Below are experts of layer 7 (counted from 0) of a mixture-of-experts language model. Rows are named gate (a neuron's input weights, with its number), up (a neuron's input weights, with its number) and show model dimensions 0-255. Each number is 500 + 50 x the weight over its row's rms, rounded and kept within 0 to 999. Numbers have three digits each.
Before each expert's rows: a language model's description of what the expert responds to. This comes from a sample of Wikipedia text that the model never trained on.

# expert 30
It responds to: Math and numeric punctuation. Decimal points, spaces, operators and units in numbers and formulas, such as .598, +, mm, plus or and and in lists.
gate0:484554534459523587439493438566490538513492514575499482504608515452449468645517494469586504511491516475323511499539480463489499486427505503572515465471547486513496501492499396602494520500503570504403408478456553348516541498458461497433469570563529499530517517370508495516406508463519508492474498570614469505544450476330470524490496483503502529477396511504502494503432498478588498516584537424514561499486506515593673527543331436459555543481502459553506549474431526509500484468542502470500500564595460497506513417480503509501567534397496448489448489495499501504473588482484469495507547528503506506637481563521487494556564457479501488481458495604494593486605532530504526537542506521471478493502421502435482541522502504437537436400493410489500461542494557582507516463498491
up0:416480484528462415621454502396444454491459482476544531510445477522581451383442516571459546510538439513509578410476573524512499515582501498474412584561462533458451571556463576450507487504499408513527571527513459553503492507566539499686575462394488538462471528668549423505542528491481460508543478501460700531515485500500504482515597491499439439523487491492509527520500458547464502465474487644456423510482426499402431502555571568484478409523516539419499509510508479521514492552429502507408618493521500470469458491497498490494452470539506510541493554497504548501575394536562556473466447421446513473432558441462513488508449536526524496501558514494512498570438485485501494483478508502489514533487564521574502493463494503420472593549541655512529419467496515464495465533551511

# expert 31
It responds to: Measurements and coordinates. Digits of quantities with units, coordinates, molar masses and counts in infoboxes, e.g. 378.53, 41°29′02″, 577,000 m, 6 ft 4 in.
gate0:483410499537562521453505458494487504512526553465493499526529437629416482470431478512438433499489575517498481454547487455475490508496510503377478516478506425535402492557600492676476502565475486506472512360465542533507479562505502462503503500526510521475502528557560364510502504515500442499471551503544496578481467423502502499426452558575491463479450448478501516523498512510508529522499485503525477442519496460488432524521503478480454608503375446577499539566463536484536581461340512504592518437558469500564380534481430483565498521533503522503485635501496493454513570490512518530416570476537508486501451546441518459491393445517592497545477477632474440479488450474502509566500459454465494484479413454455496406531440480591623445501509543457500521597587479450492604522624590
up0:491502481480456604520512496514453430471494508498502495451509451542491508470526504509481520483509502532448500489652396506486477588487483451437532540444543496517405376578520529646480462512491504499422500383405518519578492534458534400450518424482489495498490638456448318504467526515529472525480505438576443509567468439501501491461532512494474383488500482507510528544590535524547536509472478466530500431489404566405452525541541454511463492469371501601491489494515519481464502476467498466512482450580505500544448498467443500492500462536523488527492581620471507495568570500505509507496566486507520499501504495476564468504462551471544459500445474511560430504488492497484500516493476302516550498493456391477513451467504484660667450542531546454494605500494481406490504572503574

# expert 20
It responds to: Infobox field markup. Infobox and table structure: field labels like Genus, Date, Born, Coordinates, and pipes, dashes, line breaks beginning field lines.
gate0:510506459504514498498379574514494474504503476449435511465481495488575474553499425451653523412547500543498497494505465549493497507504503512496361556541506454477513511525461607587501501494499549497470512438462484504480464507503471476526474444431472503483463501379570495481468597609505546501562495505493457472519509508501519510509480506437503433497505443469498498483576426476530504490437456360527462512503480500497440464501577495506500479543494648622523505503351403440619536489503414573515595497508503452454344473503518420386431535558576513564573680501452539510456505532546501500491503526493504465487511508486477561534590503534487545567483499504454478465500491500495539504603514553502494558595497555509494623504481471529469499485419504541507627483513346432504480484506538
up0:503482472534501584518435447490449404492494488526436519499469574412521471510568431432605510498614525588511548501479463416518532516446461430500542498615456498421492500520559560560467560567386507482483503486499485469525499560538458526465499538407438564500501486433498461502492629549499512485500450518453495498438514476484525508603352584499501530448458478522501511418486504499391520497495494484566501527601438482481521470450513591576607566657499449588478488518393379422490544498535499563510650504512502450482484443526414499480499490508529523493482484495499509457518519472445348451493518523485543494505496498546497523504501502493545512598500498492485550507517464498454596507568587496496614600471554487513511514459476415487503500482399484570600630502534433502503499553506496

# expert 8
It responds to: Personal name pieces. Given names and word pieces inside foreign personal names: Robert, William, Youssef, Yuvraj, César.
gate1:532496471487528488494331554498476582365564424512462578525503483400446486422514555563500453516511431514454514534627396601557588469386504440506446439480462465501537597444394506550486435503504618512491502496464432479497353525487600493592490519497441427516545584539398479525505502477559420512493517531466503467518502517532589439439526495486552499500435589445501553446482497568497521518425515550455527594528519518409501481513472502517519480376519534527529512457572469581510500502395450439500504599498489500521503550487502505571511449489458517462499510538502500484383438441502512487428400493503506445586484559601465549409544571498490491487471497511511498498421522510517498490457499425508491480380502450511518444494512515596506500493490476571464473550472501484460455442525414
up1:497490597520504497538552391514493493522472498529559547484478525556505634606456406432495611504465477536535489476387537418480497489567498573560539491492513491494539394589522496450506620513525429473515502508460486552519505500609525491517473492472625645456450485417516502508398534468435501492546513515499464529452506543502407491511470503515592493502530461508470430486592474541498512489512454406525498491488445408549511496448553432592462499488423513512500506603432563472417433483498502537513506406498495499399455422392485493574449572525479473530448517429586636559579560569494519521568533493495582499476499469465539510496492419411494429554427501478497500537552499461499402506509547554515468500637500505502498455499457438463540475501477487438550482437506475520488569606491581

# expert 0
It responds to: Clause-boundary punctuation. Commas, periods and closing quote or bracket punctuation ending clauses, plus clause-linking words after them, such as while, but, when, However.
gate0:484511425459627437445575477462523527475499445491464576613501485506497505443583475495503513532554579568491521508460481497428484526498544519486510387462524602548468487485501468538461385653451544487571528501528462449491481439525440472452545522478466486502506503399601519464310517608412507499500501401488504501511439521508618492449443505490526504481476397458503503520614495456494521473556469515506467491517631611461493478439468584592486506526565496459571499499460495479476489498511518513501482501527500514495443473492531448494485486426455537460488512478498404503562484500499501420518463426577405467489494536504475501495451612625503505498451499507548549451462507540513501509517500502556486471581536501491521546588395539559536491593497558490532665595397507547500530484531596
up0:490557456436518476488539450419511500431484428500457529601473506498492462500521433509496448488572514547455489531419542520360485547391521488514518487465532575560489499470525472496474426595508582471630424509491465455496481440550492493501482503493498577541484546381511532498406499507398447458497481444466587567505497488566531496498453538385485526489481489486429534600559509385588538496505498470498440420515549571506554492381406430552498509512504495422537505511439584515451562537532468505512484558531504483523482501435590433451478504491426540491506580489594447506500482427551498469540484447488538472414493366434486472535436517496508527541469500650559691466427558503516509469524497553533422530511503500458515421503496502517515409511499617483504561555492540516509609484545542

# expert 19
It responds to: Sentence subjects and auxiliaries. Subject nouns and pronouns before the verb, and auxiliaries had/were/have/would, e.g. the population density, her family, he began.
gate0:502449496451417248464427492495515488481533495496470439498472480477545478524480555480528491503532548503587481548499486450518432623468524513522501553466446531533380504449458461507556557584544444470446530513522564440507378499494492488480402503577480499603500478591487513470461465571395437444548575525541435502474549619509491525518502436578495405512514603410412456500525541459505499499476527474499496471543496518480501510480498511503496455516496488508503490484444486533519489464514566447467510493474451584550502534434499485547502499417502501453379398522485379295429510519448431451493517515542547466506515548470502492511522544490523470415447499532526519478560514529380509415530428467540500514508518590516507665541458523485474575490514501502533401519437500490501496470472564
up0:502498634432497297492519517508502478490644484501491493511536521485493498510445439596488461495542512544500481495451526473494452556478546485403452505396429527497452470499493386585528564445495474461496504506500653439508444500495501506500427609484572512509498463517500473453493426513452413583488642524496517509460628612572479531496503486540500421536470500515484392500520494544514439486413512497483411499532531566420480470501474562424508437492492471467499524446504490452479499494480510427587574463500530537595449419494510511505507501457479509486549493592549407377462501517453502411499500481472509376346470497495542493516497466518537464499420459516548552587550447436443441440501443475520496518508515508554606541518506483397523546544452495487516451498496492480535400539506496

# expert 17
It responds to: Title and award words. Words and word endings inside song, film, album and award titles: Best, Music, Night, "Still Dancing", "Monsoon Wedding".
gate0:597564525491456460519510595569566493557540501416516495558509417494490495450571462501490566564498507521444521502461589544499558541500503530548456484454401507497439454503483471499532500527521613520464495428498516487540478476562500500485559464499554472465509650482498492458530537543521511543523490504502540517503586431504516512418487496553478477499560318504450535510524523334510546501518501466478519523498511444473430447562472443484511380465586475559468438520503499485505431560441510386490424674492504447416496545548511412489504428371497503478497471522373493559540514465535502442493474504547432520509517513488470368505485503460495443531488484564507509387578620386577506383553492418517574598462515464498523427469483500515438495497509489501505404481470517498543458512474445
up0:503486368437500424514511494501480627521515598461414490565487500496528500604468500479523494545497506473535506506459449489599384490552538502520499488582508380506511423504568509459457516597483521490483468497570498462586547501493509456491497453498500505396459507490497494477546490476507500512518412461415497481454493500509487595520540485604469542525469508510600576531494527492393515547494487429481505524522636596498453531533559557496518536554496328417573567499516509450489508521521404524515461432461508684523534509552429467560503513480499502494493499554558482527532483405464622451490449496484512500456509458462494461461492572451436525429566500449531295498510536466542422450463430516532493490522508476526502530380522506480527454538504498458400456559491525614565502468492503

# expert 26
It responds to: Chart table punctuation. Opening parentheses after country names in music chart and sports tables, plus table dividers, pipes and list dashes: Belgium (Ultratop), |---|---|.
gate0:419491460463462598520509510507492464528471480513490533453525503482559504541433484407445586455521487546492406587531554425492575402502504467518474526449451478482498626505567519647427468548492492499502483458418550536523498575491474495498493384538502534531387514506499340481451477399430497454505493542503463537500494432601511559473511495470497485525501491519506469513510607465580531529496528480433500513519507548540509669471511500512545509435473439466496416377499527516492497485489515434431426468478447500501568569509500406570452598505523579498561463515540569484493460497510498545547636528515475512616582505434499501442440437509485500473432487511546620581514544508477436520356463516443509487451502501502482370514524523502515556459379445557496607473532498509490518502507481
up0:503487533455496530505487571568474382505496475508469491531518568524549591505438491385499492497578509483494498512506469479499496446501543495484514572448511520446427576602489556536494484426492547578511444480484503613500496548517535456513403402511489455571510422521498380381384462498493489435512468531419496504510479427489507522481579536419527517557419521542492405501497372360512543499478551478488500534527527518507497618527519518446610491497496493507487518379494536579491400436491495377469505555568502477512592480402417407602458517464583475609536475498538558505630469460495523568476532572530485506524545627504512496451486430462537505559417512571571551504489549556442453483500473519419430458503526506500497435561514525572495517530429454490451559508486500513532503490491552

# expert 16
It responds to: Table cell separators. Pipe separators, spaces and digits inside statistics and sports results tables, e.g. | 23,1, 4.8 | 3.1 |, dashes in cells.
gate1:565500484587446511503511484517501548505466544552492474399394500594525518553516427521450515518458557515462519508496578477541518505456388523473452490485553465510551441518457467482537525447471531414582604534416542563528495622497500543511462403480491543534533520542614500454493500435473454499322490476504677502461510499475414548468469509496511449510574483509439488590479494485506522499540448397490412509502498464433480509495505526513484521530561555507409528522478366465540469551540565479542434383534512497491459488533422491527491528484529418496490500503530492459558589365533521524523585504524488503447517412479429506411551511509381461473499536511538463353508512550502568524510537432506531521469487552527540504513497587470464582379493528501453494458455563456503504461631416
up1:466525512509470529516575501461601530571551592501597488491436548506563421483528474433559520494601506505516496633550473525573559542537646537541503476487510597495446511503513457457516508500576510517398457543625488423484495509482409424536474508557515496533396523508419452630533472677401466478478509480492558481520487506457445497483458435474480482459417511513486459477579495383555506492480511445519435411523449512526522608569584524495604505539381539581532498478494466484452556506461570521536465456501500516517535526500500542528566504518461533499412507510478427431490422524471564493430452488420560443545492590512517462474452551511525500521481381461490449504421390477515494498481558474467463413483489509538511469517497411514445516591562508530523511522458509499518428399518472

# expert 23
It responds to: Sentence-opening words. Sentence starters and main verbs in narrative prose: In, After, However, According, The, plus "was" and "is" after subjects.
gate0:481528408520465432499518514492500331500591500476505539479464451526508492603485612461524396588483543469604493457508504435474507506505510499450495424517520481475489575508515399580440500498495503533516499503559504506356422510605488566583504518515491500541541486496429513423515526502460488511465581484501552449505554492630571579509591447504536498503594498487501502421469501520606457520460462513478584456499491532468505364496501516473507500439537517553533503481488489550488639500517527538473500526477488493453423426649519438583603500490501515519489477482532451497532522528505486508341485528426475512514500551520494655415523680448492558356602500498492488502485469508501500524519475516501528559506490509525524560534517463388463451498447481507481463485495467562460453500501500
up0:487515400546509346499497553471446422500505503465510579503446493531441442538487582488567400525545517497697503464521533447448493500493500513529542471510560496546467572442514388580439516678523496561524501503504467457380408526589511522532512500502501507508481501510464510390540496504448472508489525476502554498558508517631593554495500477468482495569603462460521503456492501505515405563476499500518535460499467568482512394492500577501500499460673500485527511486464500536521620490502506498495455492510512482410496489542523523642542500467509643555448484481517528497501511508516495496423483510434433466524498501548453626430547546388489514392622494517429487502506476489542498518510487561484562513500488502527507628512523500482527465502391499527485498500478456504490473467502398

# expert 6
It responds to: Surname endings. Final pieces of people's surnames and whole first names in lists and results tables, such as Biff-le, Coh-en, Rodd-ick, plus coordinate markers.
gate2:585505479447498527508498542586493483528372438500465509510490395496482515502516521515556457452550509493461461637398494467500490507484593480457520516477468504635519509510479645501496499528458484472584536437511457459432480459386496385500465565447489502455422458504554456472490419503540637580490540482442347584528507533490503501504484613488490530532502523542573466637517511480481503542503479456542573545416479493512491529499490606495499514509501478578383490649498593492530494434542539513483507429499447495570502508557510500510504443504540485510500516473479504498459511490584583346460497426500506502464484650552387528507499493491510432445500439455495573454556484518533493501524467485533507520586619497539495516474494545457513526498495493491513498382438566496519562505499583
up2:456495571545536519508453427522487485458484499532448427475474504505528515448494452521533548535457495549543442517496521418516558502505461503538484473556497513521565591513493352509558505527468420535444550452477521499500502516564501471495542511545530624399402564479515470602509497517513504393492480382399513497412501445633491571557504411534454520510499538460500533370500467521566529689500505575411592419566502522499518538580563522435428504530594508461534506432450500587491485481452490484506544529561504398508543546515568487527498501463602469441545419504524499475512536494498583503466505477551518504505533547528499464532494576480460481478495470514520504558468480555537493599441449538443508466449498608559474382484486527454507352496593458618494541445563484546478408518525483

# expert 24
It responds to: Prepositions. Prepositions linking a noun or verb to a following phrase, such as of, in, at, from, during, within.
gate0:500506528499505464513550499554497541484509358525538518537506448498415502482482487523486416528508525465452521408497494460499499522499522462503495502379523489421541502574611504464491511523498500521439495495441494586576495482565419481585512564498466504507438532511519518506591429585460637577487315511490521386442526528497526510529593463503539504507501489501412400501498503619591510485487491508508474517495479504492487506611489505401485487624464582592497483516484506501492563479475484533502538499511499564494507517576500484517501432490443464592509443442497546497506516499392512450424504502461478578421457499496507498348431486502503499597510499519385498505505599490510520465632502491600305485501533495534494584521502522515519463607494486475504370394495507498477488530497496
up0:482517504501502437499481500516506503505497477514587466447536492500469495496512489534503489450540492497499569340501477485614511436558711436356491528471543504497501489460532555498403486503318501518522459511392563575522496498531474453610584466489440489508498537484493454494515490590415552549500435568482548448489545488536487442528652508586518438514397476495438465496452589639500509484513435500532413564530477495525506497479441614331476455628503504518494528514455507494491496483456490509500530501592533510498503499520508444492517376482456527562502481390526533534499494493472500447509491477485477497497499528456508497447453404482509488546502487513421425512533637413500506413508562499531421457449502498507544502516475446509566497516487501517494460473503468506490499621548497

# expert 11
It responds to: Table and list separators. Pipes, commas, semicolons and dashes separating fields in tables and lists of venues, countries, dates: "Red Rocks Amphitheatre;", "France |".
gate1:444448421516449508560440509489473500415558429428508493550509473501555510630493500619507501472553506439482466524498464544506532448488500430505555558492507525565403484434499531494501447494577560522480527436488389517580532472495454533548386504561500454528502530516512489490496503491562499496492443373601496499536510514501519482503506494548443499548366486503493491495511500506544467480511530508408423460505516497469522427462485334522511450520541487539514624716548561492511414483479484495568513536514469413440539333572554513402522498532491446514508457502576427422512490497566456433563504473552493458560427496499505457523510457487568399423512489446515500501525469542429406321457549498488541510466464558490549546547559500471524423474487435509493513563534498485549498552487496
up1:493582508516517494408553483649518427497496554498499517439516504613488592527503504485494482575401559448516567456429487490463504524559430525468524499594500448479474500510568493571496477500518503498435497488616525483496431489517508493525515537367448532508395478496443495436534498546483514551552527500414500526405605441503509521425472506529487487493575539498597577484437493519489503432456452389598513559474537593518456565492499508414546532467350651501499361417522449498511601470541496500515495488559487551519503501462480515515456502530501497621481535526448486504486481439387531568519496481431501512408558469583505585499480490576330501511541506526523454494478538418505551469428475499499505502494499486543512483496420508495500509448524587574525501459383465527492504484496596

# expert 21
It responds to: Line breaks and headings. Line breaks after sentences, list items or table rows, and == section heading markers in wiki layout.
gate2:491504561491507501495477511449467468528497524434498498493455500317481523522581476425478472518525499501500497532550668488475500510465402457406512521614458472415582615527469483497356441470502494507559516435469469506519518497493503544425582492499438542474446518498500548518598393464499477391525443509478571505454508516496501524405478506460452440502500633480526508528482490498397460564485505501497497506594466500394475501527527512489500424498550505361530458632512531512460497547545485603497491500523515585516510536515507504496489500518481499373500510518490622502431594505512512518513441493520501486385511491427477441397425496471362513556521501519500498488508500498477456533611467491534491446498549557497457604492489457560505483490376503451444506508486485575560484576501623
up2:449523484499474531494510489496507500461519508582500509499521510641517453489398498563602527504505500494499513500470437436532514494610588421567504513456549501703407482436530549502633564552498535500446494540499533490463539501502486525569404525503618467500546518531476477477445664500497553663470559539514365456515479501642458393587512491611548515486459366523498445478528538525511559476485459492503499506400530510569510501488485434532519546501412501558497502458517483498607532472394499435499484510487420511514480478504493505512518502495501499571447439496495481500524475469438486497505521538462494535595433502528521507561551500486620498458502456471490510509487507511511548535431550502488499609499488408496506413555531576495495535511557508590569489488529482406431525440556465

# expert 4
It responds to: Year digits in dates. Digits and dashes inside years and year ranges, especially birth–death spans in parentheses, e.g. (1935–2018), 1137–1139, 2014–.
gate0:599505503531506521437536505501544529404512441522485433508426518500497466482471542497471566519516479485354517526512586496501553570492527504496552500509388451511517473504500513500486445475402612523551528497538500469486433498531539382504555454525537499522591557525499491576497508490414428484492565372520611475468424608470449470488395544515488517497527540477576490508491508517509486578504485530459507434513559508452530462604508461503493473496490492626482426456473431498493359499481508485501479320584497565503471488450495487499501501487500465499464494500455514509511499539456347498501359567567483556531500437434463472482505561468505498441529561504511474487451552483529506493440519490496508511441546493432510499597676402431544511490503508663453538578577511590567482500535503
up0:381453493533504490504495508483533515507545543499627463497463513556511415559462502574350487501392493628406520494504590444515425536519498503422458496526500530426563409626502404502512426500373500456456507496603482471558436486543521533496538482513471584565439493568503513511440481584534522506512513501480481479499484499364519498570482508500398537501566505481519516538488503567626493573489522509497466454389572481500586493519530478531506503497495501535499568466416464457497461501492501530504456416485489475569534501531407434553506487493449427460509492442435479496467523484555564463481513497499507491490572454548443545634376489501485511618552485539479512590442499496486489583519430500464456560411525486558458503494441528540596514483498453615520494620496420495498499399515551

# expert 15
It responds to: Table cells and numbers. Pipe separators, digits and spaces inside wiki statistics tables of sports results, elections and measurements, such as | 0 |, 38.82%.
gate1:515574480497490507492511403608467421505406474431548499445426478586492504439500527509481500494572555419488565502573486473495426600498544492500528548489507482483523442579483506506390457500483493527596397477530510500579431488564412491532419522497491475503352457433372546488488484450503524643493495526482540532547489500502491467377434580513479488497549455451512504398519423455474515508511503523479559507533590541584511468537596488559558522517487504553479560513505552529501388500489513577508635559503494472515464498606464550482591576583524486500554500539498496475543532497542510430458654481597505507482653531614500491599404462440515514504493461506477527502482563490480402514537484530488503557476511507502434418501493524441492577491487463503509532480385491493466451514504505
up1:494510496489525577496576633459568512461512523500497484552519502467459496515434467602551490507508467577500581569393532646510500476472488494546488500494460600612385521501505510459557542589494571447364501518460410467506508463419486501503623479504525500487487484577509506501503489569457404419537507465508489553470433475523507532499505513544500487491459670613435502587507527542491610463482560499508472502468449494474578504489504523436396504502592475441506413484497518472489636479505517489501499452506471487416627456484609432513509486435414503360508465510505503531398523501494491622521426477495506559528438462405445538440568533583447480508477563504504508495475500510481570486476487515493483505490503553554566506548506499486436492513482560552385451536513452486517586475513500

# expert 10
It responds to: Time and event nouns. Nouns after the/a/his naming durations, places or activities, plus motion verbs, e.g. a year, a long time, went, returned, excavations.
gate0:569426417507571377575571436493497585454614496407453445522500677454498438485463562485507472494517617501397469490530506492503457493579481523502467472446469517417564512518474490506499547457527606447500585508492460543423504527499519425482555458476419500497504488571541556487473556498488414421463510446530505437488501478512417460498427484520479513459527466545514520488510499621512494376496500442482501399426531504502503472449440499481415571483503486573453503493601502587485497559453453462560498563465499473419504482418502472564484498508566515494479532522512452496413443506500562458502637505547533378585526500495451551484473522370444644380483459497530477463508518594533500622543534507477432443508488577554502482518498479520426486496545534492488508421575489500482500501501517
up0:508469414473503361550604469507504513482616533411497477500500709442498445500474497498515471503522515509456464417494498507504440476526514538482474492496512522447550476508490590519493501352503572387503552502510489515482586489484524432364553444482467479498490496601557499497448504552489501453476500420511495518425505511504439496537510472503496560457586452531507471499578472557526499444527503500501495387525535487500508499411474519500373533490510499565427467503537498568484618530509466497529479583505505505323500481431490504511438526535573500453557514501500502447438422521504558461477595474526536403509504470504525555460500492360433577324522437502564500496529533508580561588567580508463448482505496593507515458541525472506477433513603493461474558405503532499507495502498507